config.toml
routed_scale = 1.5
head_dim = 64
vocab_size = 8192
norm_eps = 1e-05
init = "uniform"
max_steps = 6127
Below are experts of layer 2 (counted from 0) of a mixture-of-experts language model. Rows are named gate (a neuron's input weights, with its number), up (a neuron's input weights, with its number), down (a neuron's output weights, with its number) and show model dimensions 96-191. Each number is 200 + 40 x the weight over its row's rms, rounded and kept within 0 to 999.
Before each expert's rows: "comes before" lists some tokens at least twice as common just after its tokens as in all text. This comes from a sample of Wikipedia text that the model never trained on. Tokens count by the router's weight.

# expert 2
comes before: " |", "–", "201", " |\n", "200", "1"
gate0,179,217,174,153,168,163,143,173,226,226,210,229,211,138,159,206,192,260,245,275,253,228,189,223,175,217,190,198,261,183,243,285,166,173,129,230,198,247,157,234,245,122,167,229,229,249,131,190,154,222,228,199,154,204,216,175,214,171,188,155,172,209,176,180,198,156,183,222,168,257,191,186,181,177,190,145,159,286,222,138,253,121,223,199,227,275,200,126,224,230,233,211,147,200,181,184
up0,211,172,203,90,251,192,194,231,206,200,166,163,149,169,183,171,211,191,185,220,219,199,195,188,174,176,217,171,247,182,228,197,238,209,158,176,260,176,206,218,217,168,141,240,256,178,160,196,237,196,231,278,171,219,170,159,125,167,193,217,179,224,256,73,136,238,239,233,234,160,146,153,181,110,270,190,209,206,215,222,174,131,197,268,209,257,203,136,185,229,209,189,172,275,190,281
down0,270,255,193,128,254,204,147,214,240,191,179,212,244,213,203,147,266,195,109,157,201,203,275,224,183,114,223,224,169,213,166,191,199,191,160,136,263,125,249,170,208,210,184,114,214,191,180,193,166,184,243,236,251,187,241,246,219,199,143,296,188,183,203,251,171,240,228,110,188,175,228,207,194,236,250,165,178,189,169,263,158,189,142,177,157,175,208,218,174,204,190,133,145,207,214,160
gate1,236,188,207,117,212,252,159,154,163,211,208,160,165,199,197,235,196,255,224,272,132,282,135,153,223,245,264,178,196,204,231,207,234,284,180,199,255,173,173,204,186,183,115,233,144,224,208,223,181,154,197,217,210,254,239,213,201,236,159,154,201,119,201,232,210,185,176,183,268,240,268,218,121,227,214,215,213,164,131,232,139,202,191,202,223,223,238,158,153,277,197,214,229,253,191,155
up1,267,251,238,244,201,185,197,169,159,225,283,186,212,210,155,241,209,106,306,215,214,185,207,188,220,197,230,199,150,138,182,254,209,230,250,210,220,248,258,170,246,131,224,268,247,204,130,222,276,147,238,238,138,206,226,135,195,110,195,148,151,216,281,273,153,205,182,242,141,162,241,196,198,188,280,214,157,155,162,224,212,169,232,259,171,290,204,161,187,158,255,220,249,177,193,135
down1,187,249,205,192,154,204,108,202,182,225,183,178,233,149,290,252,232,246,186,199,166,241,175,237,226,244,204,187,214,130,167,197,140,245,158,140,193,206,232,167,148,266,239,153,157,191,223,244,290,222,214,244,156,176,134,227,208,199,176,177,195,242,245,198,243,197,224,174,235,195,193,234,214,257,243,153,156,232,200,200,191,168,236,223,214,172,161,221,189,164,206,220,221,235,272,166
gate2,221,179,177,218,253,268,155,252,209,178,202,175,154,218,183,146,189,188,183,177,241,198,181,210,252,110,279,210,211,188,224,189,132,240,146,242,239,183,152,262,240,196,198,238,195,202,224,161,126,135,195,168,252,274,245,175,130,242,126,174,198,168,191,134,178,160,202,185,200,138,222,212,293,218,209,230,161,177,204,200,172,199,239,178,118,207,199,149,202,186,158,250,181,194,212,197
up2,209,121,235,194,165,193,176,142,160,212,249,197,199,236,206,241,245,151,186,195,164,203,192,224,168,187,156,208,172,228,162,244,193,213,163,285,161,208,185,221,188,188,127,146,217,263,218,264,225,214,200,165,162,169,219,224,158,246,216,198,240,182,256,208,148,205,193,201,139,211,199,235,178,181,170,189,244,225,151,148,257,272,177,213,125,78,153,238,231,184,230,222,188,176,175,192
down2,228,224,233,287,212,213,239,212,245,155,269,176,205,166,210,218,203,238,220,204,250,178,171,173,199,157,235,174,220,248,229,189,245,217,223,221,248,166,221,169,194,220,167,259,233,292,250,213,257,203,271,274,164,251,132,234,214,206,209,190,135,186,156,142,222,223,179,161,200,236,222,214,183,168,208,172,236,203,219,133,178,225,184,258,173,213,163,174,177,225,198,189,199,198,125,162

# expert 9
comes before: ",", "\n", " (", " and", "'s", ".\n\n"
gate0,161,205,223,240,151,196,213,199,217,116,221,223,171,196,209,133,204,262,232,200,223,213,274,212,224,228,244,151,229,234,120,221,207,228,233,234,182,253,183,257,181,210,203,142,149,212,217,143,201,250,193,132,183,216,177,224,246,152,213,231,200,144,222,246,224,270,190,167,191,128,159,226,171,147,212,114,215,212,205,201,220,236,135,200,202,185,200,163,115,236,198,278,256,198,130,224
up0,206,156,183,187,181,144,188,219,174,146,170,230,166,163,238,238,201,147,171,312,267,188,191,156,169,187,222,183,170,195,219,114,213,229,230,257,187,144,265,166,150,174,215,215,152,151,194,162,235,171,210,128,342,111,200,238,259,201,256,142,189,179,210,242,225,221,193,155,114,173,156,284,190,239,274,222,155,262,244,231,152,241,167,256,165,150,188,177,218,171,251,230,185,227,195,213
down0,230,190,163,126,283,188,195,167,258,229,150,159,217,274,222,240,203,150,117,194,216,128,229,147,211,263,195,239,237,211,181,183,139,238,168,221,284,230,208,164,236,188,161,173,164,255,274,194,256,191,170,221,166,178,237,149,200,242,156,186,173,238,190,255,251,190,259,206,201,191,212,180,155,266,156,219,207,195,120,246,187,116,174,183,223,269,158,251,188,225,274,111,164,168,236,192
gate1,186,220,173,193,190,223,204,139,206,138,166,222,239,243,122,253,162,285,149,127,231,267,205,172,167,174,166,226,171,243,154,236,177,175,240,154,133,245,131,265,194,167,251,212,270,188,209,193,127,112,149,166,231,274,178,228,279,184,230,173,230,215,192,249,197,238,129,177,240,198,233,230,268,267,242,169,152,208,144,179,222,189,167,223,255,165,262,158,206,201,164,149,184,208,164,194
up1,230,233,185,213,220,238,261,266,240,207,151,254,213,232,115,174,146,197,217,164,255,159,237,248,191,192,163,231,242,163,209,215,146,168,159,168,270,245,116,251,179,217,242,175,221,165,225,159,175,148,136,227,175,195,202,191,220,203,207,225,210,266,176,225,206,224,146,167,128,152,202,253,174,143,191,237,185,214,221,206,163,226,252,158,198,240,169,268,247,247,180,177,205,213,217,197
down1,298,203,203,148,180,225,315,185,186,190,191,210,209,222,238,134,163,146,185,191,169,270,233,179,204,180,97,230,224,229,174,136,107,183,235,159,187,225,183,234,151,255,197,148,204,182,205,184,221,105,137,195,219,184,173,261,198,184,190,201,176,209,197,110,263,223,186,182,156,210,161,214,210,165,249,151,208,208,256,262,173,147,314,293,167,254,200,199,226,230,153,208,208,129,230,156
gate2,178,201,159,241,257,157,257,231,199,130,205,257,207,158,224,216,264,87,183,196,211,208,278,215,204,288,135,175,131,213,179,172,213,280,214,204,233,187,246,226,232,184,193,148,225,181,209,163,298,261,222,200,202,154,187,135,212,220,213,212,214,163,206,168,231,230,188,158,170,184,167,226,186,235,182,133,209,164,235,214,164,173,243,191,154,208,147,198,201,182,175,154,167,250,154,255
up2,224,200,236,198,204,116,189,180,190,201,184,166,237,173,255,287,147,186,190,171,263,218,170,259,181,174,211,224,191,196,153,201,239,182,194,201,201,159,181,240,133,209,173,240,192,176,168,191,147,118,130,216,191,220,206,251,179,242,176,166,183,186,165,261,125,200,164,158,185,237,266,224,179,171,238,149,195,255,132,187,222,245,220,186,223,235,137,248,219,144,207,212,250,222,196,221
down2,163,259,155,203,148,292,130,175,220,220,278,198,240,158,221,184,154,198,259,204,184,219,211,168,247,192,233,258,240,165,159,196,169,224,181,170,165,233,162,112,206,248,198,216,174,214,226,250,188,180,188,200,248,77,241,237,236,153,131,246,192,172,184,237,229,188,196,128,172,163,293,222,182,195,163,230,188,248,179,142,158,165,227,233,194,174,214,250,137,199,178,281,153,209,196,185

# expert 7
comes before: " of", ",", " and", " in", ".", ".\n\n"
gate0,258,174,198,168,162,231,216,226,260,218,239,188,113,195,162,185,183,122,214,129,164,198,240,203,220,183,220,196,191,238,157,184,197,203,138,178,142,224,306,199,146,264,144,277,215,180,147,142,198,179,201,229,150,136,125,164,240,272,194,185,226,180,189,225,192,125,275,157,205,208,172,178,263,198,199,188,201,238,172,230,209,97,290,255,300,217,240,249,199,179,198,232,225,197,207,164
up0,182,188,273,216,199,239,136,189,186,255,132,187,249,273,240,127,228,245,257,170,244,243,292,235,211,244,144,203,200,134,196,126,155,205,212,228,216,175,155,262,286,141,219,236,233,244,131,218,127,211,236,131,169,213,200,247,159,242,196,246,168,192,222,165,211,213,200,265,220,178,263,218,189,218,139,181,188,187,226,193,214,187,169,205,119,218,157,183,193,231,233,223,194,180,198,147
down0,224,264,164,180,175,188,249,281,235,204,196,209,150,175,167,261,180,246,241,154,199,180,234,144,206,223,184,252,282,251,161,193,245,224,244,257,151,189,195,171,212,211,178,177,242,257,194,185,226,180,214,175,186,262,146,225,212,181,257,211,200,240,244,142,209,214,265,190,173,220,228,169,166,199,230,148,191,204,221,206,241,232,171,230,153,164,169,142,260,141,165,136,238,176,143,245
gate1,224,250,273,217,184,215,132,188,134,195,135,224,133,233,235,142,179,191,260,222,205,279,283,238,168,83,204,272,225,208,210,165,196,165,152,210,185,151,205,290,211,246,266,239,159,146,288,248,207,226,226,175,214,146,198,230,179,297,156,161,191,203,243,146,215,178,182,189,194,126,174,200,189,249,173,256,179,201,232,201,267,182,222,146,235,266,190,154,224,182,204,260,234,216,142,173
up1,164,222,234,230,194,130,141,194,169,225,188,166,144,207,223,160,232,202,190,225,228,203,182,275,202,163,238,168,213,219,140,218,148,135,138,129,219,180,169,224,193,166,206,255,192,186,308,259,197,232,192,214,237,198,237,187,213,314,161,191,235,240,272,152,254,206,157,219,266,170,170,154,191,253,203,165,175,236,225,226,280,160,160,208,149,198,175,170,284,226,142,157,228,258,170,233
down1,261,195,172,252,178,236,131,209,202,203,189,174,223,241,254,241,171,144,242,208,210,166,261,236,270,206,162,149,162,125,127,167,193,235,216,160,266,192,115,228,206,290,219,247,239,69,237,143,208,237,213,257,210,193,239,165,271,197,186,231,212,201,195,212,238,261,249,167,266,189,248,141,220,209,186,219,157,214,246,198,194,241,138,197,213,197,177,167,185,282,189,301,188,240,235,192
gate2,147,181,287,185,260,209,143,178,152,145,246,225,228,154,182,123,263,232,207,209,270,236,203,212,237,226,207,186,180,226,212,83,209,257,238,167,191,244,214,195,189,194,218,191,203,176,149,190,159,210,245,170,209,195,235,182,149,250,158,142,193,197,253,124,211,161,177,179,166,193,225,227,226,182,228,173,262,232,300,207,191,172,166,185,165,222,237,160,181,153,216,222,189,186,160,160
up2,177,202,195,226,161,221,171,183,201,163,226,176,171,243,181,283,264,206,192,156,240,217,224,194,170,161,243,166,148,205,188,201,232,120,154,212,190,128,188,144,250,181,221,182,212,156,205,195,191,114,251,175,191,197,267,219,194,217,213,136,176,152,234,199,244,273,170,203,198,164,207,140,225,199,176,217,141,136,162,159,159,175,198,228,232,173,180,213,208,166,125,194,237,215,278,176
down2,206,237,152,204,167,213,195,203,244,238,158,174,203,181,190,236,272,236,176,155,231,282,266,99,181,178,187,230,233,204,200,216,158,168,176,184,171,175,228,257,189,197,187,161,192,248,176,203,205,257,134,180,200,210,187,174,187,229,195,207,231,121,303,227,154,239,214,236,194,147,150,196,149,221,201,227,269,185,161,274,257,293,199,171,172,254,250,180,299,241,206,162,180,195,169,166

# expert 11
comes before: " ", "-", "|", "==", " The", "The"
gate0,257,220,210,239,254,245,224,179,139,223,177,144,121,210,193,183,127,110,264,242,206,257,205,161,113,180,111,234,167,220,182,232,219,238,189,174,192,225,219,231,177,144,193,140,164,153,247,200,226,264,207,275,206,288,195,228,136,230,134,184,193,184,205,199,185,198,248,174,179,220,191,180,165,247,254,189,146,168,192,205,171,182,202,165,252,177,206,221,279,147,213,250,253,128,190,243
up0,171,213,207,202,206,233,181,209,203,144,155,206,122,202,227,212,246,132,248,179,246,185,204,271,76,258,133,149,105,220,152,145,224,176,130,190,188,138,213,228,238,177,191,194,263,207,255,176,247,249,186,246,229,201,257,217,231,201,134,198,143,184,160,148,175,167,280,162,122,241,178,163,215,276,243,244,213,239,228,238,191,179,242,167,195,195,204,166,282,211,217,197,220,210,239,205
down0,239,222,239,221,192,134,205,188,250,314,216,164,242,192,140,224,136,179,261,138,136,176,189,165,221,253,182,225,271,270,153,160,146,199,190,246,103,164,109,236,210,205,184,188,151,158,176,171,257,176,206,173,205,161,239,247,140,194,187,231,175,187,194,258,200,195,201,143,215,208,183,189,241,211,225,171,233,266,246,211,233,162,200,192,228,221,184,222,212,119,268,181,241,196,186,161
gate1,194,218,259,123,160,201,211,202,178,192,200,190,150,181,233,182,221,218,264,234,220,212,178,197,166,196,279,191,177,210,180,171,199,219,258,167,186,192,208,157,231,216,235,230,182,193,165,162,161,180,170,227,138,209,272,170,257,152,190,186,302,205,178,215,158,242,194,246,238,185,234,216,202,214,187,256,146,173,242,177,147,200,234,206,187,175,177,230,189,200,216,218,146,268,174,219
up1,154,218,243,195,282,228,222,169,215,201,153,161,176,136,238,136,186,202,180,169,211,225,162,153,246,209,212,172,209,274,187,206,174,268,212,149,202,164,204,170,102,167,255,159,142,202,200,233,205,141,211,182,208,259,175,136,180,131,220,191,193,193,155,202,139,157,146,171,227,250,257,195,218,228,208,225,168,206,262,153,227,201,177,137,158,206,223,175,110,195,165,260,238,206,155,217
down1,204,205,263,239,185,231,269,222,261,176,157,228,222,155,233,170,248,231,208,213,207,178,200,190,233,179,191,155,202,209,144,190,178,269,176,268,242,193,150,256,276,164,241,196,218,263,256,87,193,154,198,187,240,295,289,128,246,211,306,246,129,201,140,174,199,181,201,212,247,165,192,232,98,198,276,266,204,124,279,243,206,179,225,207,148,173,155,212,131,265,157,207,182,205,255,222
gate2,164,176,167,163,218,150,234,152,218,200,263,191,238,195,214,92,215,147,240,188,216,216,270,186,185,160,196,204,203,185,137,182,147,205,201,165,279,151,197,227,177,182,157,225,256,162,156,236,183,241,257,204,234,129,208,238,188,162,199,201,181,240,232,223,280,216,206,168,232,196,255,218,196,163,140,186,222,164,188,166,200,250,164,194,141,245,171,226,277,204,187,273,203,223,169,238
up2,212,173,270,249,129,242,134,178,212,171,208,193,151,207,199,219,95,207,124,232,147,218,251,235,246,258,202,145,159,206,244,244,142,199,132,235,190,256,212,115,215,279,180,155,160,171,185,234,171,209,133,148,229,231,264,184,198,220,246,101,156,143,200,191,194,242,227,260,252,211,168,157,193,158,261,274,128,183,169,215,181,231,220,171,188,232,257,157,203,190,208,172,174,201,142,223
down2,209,138,150,175,178,244,137,241,216,221,224,167,198,198,243,206,306,193,145,252,219,200,194,174,261,275,203,157,142,153,167,194,181,121,210,170,208,190,176,168,218,258,249,148,156,209,163,204,278,163,257,161,210,243,226,203,168,148,250,250,238,245,249,180,165,219,185,238,216,193,167,118,245,201,141,209,230,157,205,251,237,182,201,239,177,200,172,247,153,128,163,192,193,213,91,202

# expert 1
comes before: " ", "0", "5", "1", "2", "8"
gate0,260,286,249,126,218,65,177,156,169,199,178,145,176,165,185,179,257,278,247,174,240,217,146,207,253,211,179,113,211,221,189,109,238,232,181,195,170,206,189,258,203,209,124,276,198,205,174,262,272,183,201,259,238,155,179,208,182,180,125,192,246,174,276,202,95,186,143,198,149,227,233,258,129,246,122,223,210,201,196,166,136,184,208,196,165,241,174,196,164,194,203,204,198,229,258,95
up0,218,152,258,211,233,141,233,224,184,246,237,247,139,228,266,154,207,225,208,205,250,200,214,181,254,167,154,115,188,195,209,262,150,180,186,128,172,207,138,191,253,281,250,230,227,173,219,234,201,244,177,172,203,169,181,159,141,222,133,173,197,102,215,185,164,157,208,212,182,238,271,329,222,200,232,242,199,238,206,251,260,273,265,142,180,178,207,145,170,195,155,199,215,204,194,135
down0,145,154,195,226,161,111,160,216,232,280,224,171,267,163,151,163,225,187,165,92,224,190,180,201,166,235,159,217,169,212,134,234,211,227,201,197,173,243,197,163,172,261,170,201,194,199,177,234,187,176,188,199,243,197,189,219,202,162,171,120,141,188,175,108,166,171,240,201,158,185,235,270,170,209,136,202,187,158,233,254,190,194,261,189,294,192,212,179,195,197,189,260,140,148,238,163
gate1,264,220,258,178,162,211,243,170,159,239,193,261,167,186,215,131,111,218,142,180,188,144,184,125,194,182,192,173,274,194,160,234,189,231,256,216,227,121,168,197,224,266,242,202,243,297,188,201,136,150,242,209,202,216,172,292,196,280,215,236,254,187,202,220,173,258,204,225,248,179,226,218,245,228,183,300,226,234,216,123,254,152,162,225,194,281,194,102,232,178,200,199,208,244,214,235
up1,194,129,202,188,294,211,251,170,249,224,229,221,252,301,260,230,196,207,206,267,270,231,248,257,193,198,197,242,186,159,228,196,248,227,158,203,235,268,127,223,134,171,203,231,141,236,150,163,212,195,208,164,218,216,98,191,248,167,188,202,187,161,207,205,233,168,197,219,200,174,161,126,211,227,207,137,159,185,155,246,208,125,242,156,178,169,231,215,163,109,241,219,178,39,251,199
down1,216,181,234,191,246,155,181,216,158,165,274,222,194,233,254,206,210,267,213,196,137,257,204,236,201,221,257,252,163,183,158,219,238,175,147,226,213,137,194,182,197,295,257,189,179,205,132,202,220,216,179,123,207,213,202,167,291,212,162,259,190,233,193,125,103,196,205,230,242,157,209,207,220,264,275,226,131,196,149,192,193,203,198,182,179,221,180,186,190,226,196,150,237,205,266,177
gate2,188,191,255,198,238,204,190,198,178,189,226,190,169,187,226,178,198,146,247,204,263,171,314,214,219,159,249,204,227,250,192,199,230,217,105,173,264,237,203,249,149,222,220,242,234,208,219,197,249,165,198,156,101,232,176,194,155,205,253,209,203,199,224,190,167,135,249,186,247,209,214,197,190,197,170,208,222,133,280,213,245,198,182,143,229,227,185,246,257,232,200,214,316,243,156,151
up2,196,220,182,201,180,171,149,142,210,117,124,218,228,189,207,201,313,251,149,230,205,230,207,286,198,223,118,167,184,192,211,244,245,268,206,152,229,198,148,261,205,148,223,164,137,208,196,296,216,218,238,189,130,181,199,236,204,238,189,160,216,277,193,133,194,247,190,204,219,157,230,183,226,179,247,180,171,267,119,191,180,211,176,204,235,159,244,252,190,281,195,164,255,169,258,225
down2,198,187,195,149,256,255,154,138,256,184,203,216,212,203,127,150,293,158,181,152,188,177,225,209,182,230,220,178,215,142,162,247,238,210,226,129,209,186,199,201,147,299,254,217,164,207,198,177,178,195,138,138,159,239,221,184,252,164,286,167,165,163,244,169,230,197,194,171,148,155,161,222,173,199,154,256,139,220,220,149,198,283,102,210,165,224,130,197,221,180,182,237,161,281,225,230

# expert 4
comes before: " the", " a", " to", " by", " his", " in"
gate0,211,214,162,178,221,209,198,227,210,216,299,208,326,178,220,213,188,167,236,157,249,239,245,229,210,194,292,146,192,259,248,172,243,268,263,237,240,254,187,210,176,210,197,246,149,197,136,177,185,182,226,165,208,217,230,193,231,192,98,211,208,189,241,176,183,280,173,163,216,191,197,232,241,190,201,231,155,161,146,174,182,249,230,206,206,207,149,214,231,221,218,353,115,228,168,183
up0,215,228,192,173,184,73,226,295,206,214,194,154,196,227,208,190,202,167,178,163,213,212,184,186,180,213,261,202,189,187,149,247,182,266,146,267,242,208,208,184,224,264,182,243,157,176,182,206,206,207,270,182,173,197,283,236,146,87,161,220,154,170,261,187,234,212,186,161,180,170,216,267,216,195,168,233,156,203,232,233,148,218,252,210,176,123,224,205,125,240,212,128,222,204,154,200
down0,214,197,201,186,168,176,146,237,196,191,238,193,199,253,189,220,270,192,201,223,214,190,299,233,183,206,204,179,232,175,142,205,150,237,148,223,159,218,214,129,207,231,204,240,189,171,185,163,204,140,163,209,201,232,262,140,155,165,232,214,184,123,260,141,222,209,244,245,228,207,174,199,168,198,160,172,183,217,254,213,197,216,240,234,208,122,200,186,170,172,239,165,220,197,182,166
gate1,235,158,320,116,160,118,215,133,215,198,184,237,196,202,202,219,158,181,182,221,171,217,246,193,191,235,184,187,205,103,220,167,217,216,184,214,254,162,187,185,245,231,174,204,172,192,87,153,74,199,192,203,208,236,172,173,167,216,204,182,215,142,179,175,233,206,183,216,176,212,207,191,183,166,198,176,162,254,188,190,215,231,192,164,202,194,215,208,230,228,258,198,150,197,285,183
up1,209,213,218,285,199,257,180,186,241,201,202,138,229,176,167,227,244,184,231,175,182,229,200,195,247,205,158,217,203,237,128,226,222,265,203,239,228,176,235,162,244,146,165,231,154,178,202,224,188,184,269,139,207,142,229,175,200,201,172,197,182,224,205,178,166,210,212,97,205,205,244,227,132,269,223,172,176,221,202,218,271,192,167,188,206,207,217,205,204,220,165,230,224,204,207,244
down1,160,152,185,210,217,122,317,184,189,191,210,200,185,207,239,175,242,236,178,204,205,132,185,166,181,185,198,196,198,178,262,159,262,211,187,250,212,193,215,189,183,250,141,236,133,266,150,237,245,220,157,141,214,191,175,229,108,210,138,184,224,109,234,191,182,276,189,190,238,155,137,186,211,181,165,157,183,181,161,215,183,235,168,183,197,192,286,217,246,250,229,169,178,204,255,213
gate2,149,156,183,144,228,129,183,182,215,90,136,218,256,184,212,115,243,255,138,223,227,201,204,189,143,248,141,129,169,224,216,209,220,167,188,162,261,212,209,160,241,177,254,189,254,213,225,183,162,211,218,122,193,192,179,221,219,175,249,144,141,202,205,191,128,184,217,285,226,192,202,268,209,238,107,193,222,254,129,215,189,124,235,209,251,145,199,149,202,243,185,105,276,220,176,242
up2,247,221,188,218,233,117,229,199,237,206,147,122,216,264,210,157,209,200,203,159,154,218,142,323,203,195,196,215,262,234,287,162,130,223,234,254,123,195,171,218,206,257,197,167,203,236,212,189,196,188,199,204,154,201,182,144,189,186,167,173,276,229,115,221,180,138,229,197,216,197,226,189,260,257,249,179,154,169,244,175,262,147,243,144,252,146,169,145,194,204,148,180,123,191,137,177
down2,241,168,186,193,211,165,219,223,253,197,93,168,250,199,290,176,213,237,144,259,215,214,188,149,217,166,178,119,106,183,242,248,251,200,202,210,216,225,291,208,225,211,231,217,142,127,183,185,202,139,148,198,215,194,157,152,198,105,158,180,254,233,199,131,125,169,194,248,225,161,148,203,212,249,263,220,258,216,200,225,232,209,262,187,181,273,211,132,232,171,135,199,201,218,212,214

# expert 15
comes before: " |", ".", "–", "0", "8", "5"
gate0,211,178,183,199,219,245,222,220,260,164,178,204,155,196,199,193,215,153,195,219,246,229,211,212,224,215,182,207,254,183,227,216,223,213,250,212,213,214,190,269,199,182,195,109,253,243,248,145,235,190,130,192,212,235,232,214,180,240,249,165,261,231,200,234,240,301,198,187,231,153,245,222,193,234,248,165,174,161,157,107,228,233,161,130,132,245,198,154,112,198,216,278,236,195,216,216
up0,209,236,179,251,235,184,230,283,168,217,248,263,160,238,232,196,136,207,258,216,149,262,180,177,188,226,209,214,214,174,207,182,233,214,91,196,188,224,283,240,221,284,163,224,187,298,247,195,179,252,168,179,184,247,239,189,196,169,198,220,200,110,227,193,245,208,261,247,179,210,210,270,220,140,263,187,172,181,138,185,129,258,209,148,220,276,182,117,110,200,232,238,157,198,201,159
down0,224,177,183,161,176,188,200,215,191,195,198,277,180,175,144,229,167,162,257,198,222,203,284,220,188,265,202,196,171,193,210,207,208,251,170,174,192,159,155,207,262,268,237,237,222,187,182,214,147,263,297,204,209,196,146,180,175,184,230,200,127,260,133,201,165,209,189,116,217,261,242,194,235,159,159,224,138,164,197,241,242,229,142,182,148,170,215,216,202,246,158,213,192,173,253,147
gate1,241,200,248,162,174,241,188,262,233,224,214,270,206,194,206,240,198,114,228,228,148,206,184,217,199,182,132,270,193,149,202,198,87,207,158,184,172,250,186,178,231,258,209,189,174,206,192,175,194,220,212,200,214,159,170,246,246,187,226,175,189,225,189,168,160,221,194,227,220,185,226,208,197,188,109,177,209,183,175,231,339,232,217,205,165,187,153,151,257,228,179,180,183,119,208,179
up1,198,226,206,208,190,162,176,118,245,163,169,158,175,214,241,172,271,182,169,182,255,192,198,204,250,235,237,261,177,134,203,249,230,189,141,234,230,263,187,240,196,97,249,229,292,190,189,193,241,239,168,212,165,92,183,248,229,210,163,215,171,213,196,292,251,234,270,183,203,149,184,267,197,223,187,222,234,246,263,229,134,194,280,206,226,189,233,194,160,220,177,197,143,184,242,202
down1,179,210,203,217,307,194,193,218,187,221,243,211,249,237,132,184,173,218,279,206,265,238,277,180,213,234,169,317,194,214,251,262,232,156,256,187,205,210,190,196,209,141,198,178,156,171,247,265,228,195,182,198,129,168,217,224,232,207,244,180,193,237,243,262,196,181,191,218,131,163,139,231,190,232,127,226,300,199,175,176,138,167,230,154,218,189,266,203,208,209,206,196,210,187,126,193
gate2,261,191,114,203,193,139,177,218,208,212,205,209,217,230,221,209,215,144,154,204,171,243,237,159,165,149,164,197,219,283,197,153,269,162,177,145,228,228,188,242,124,187,158,179,221,298,207,254,212,251,147,178,278,174,208,204,171,195,171,140,176,222,260,273,208,178,151,214,191,210,175,186,151,160,262,281,161,193,179,231,197,154,200,233,149,226,189,233,128,157,198,221,222,184,254,243
up2,215,190,233,200,110,137,206,154,288,176,204,160,162,200,217,241,226,224,236,227,168,167,134,163,199,244,129,149,140,243,242,228,147,227,189,154,168,207,227,161,154,188,193,255,164,142,209,173,265,143,273,165,187,238,112,220,214,163,160,216,250,157,231,156,167,209,242,190,211,220,200,181,235,124,134,110,216,261,256,196,195,152,224,179,268,198,283,158,226,229,240,150,212,194,128,258
down2,185,280,249,190,273,218,225,198,220,190,220,219,118,207,260,173,175,193,212,189,170,192,175,168,201,146,267,223,229,191,182,190,216,215,221,132,131,179,174,201,268,186,204,136,187,233,239,185,237,160,184,227,170,121,183,220,241,228,224,106,156,212,199,266,173,130,167,197,181,210,126,210,157,130,229,231,140,245,209,255,198,268,170,181,212,151,215,252,175,280,120,220,224,237,198,161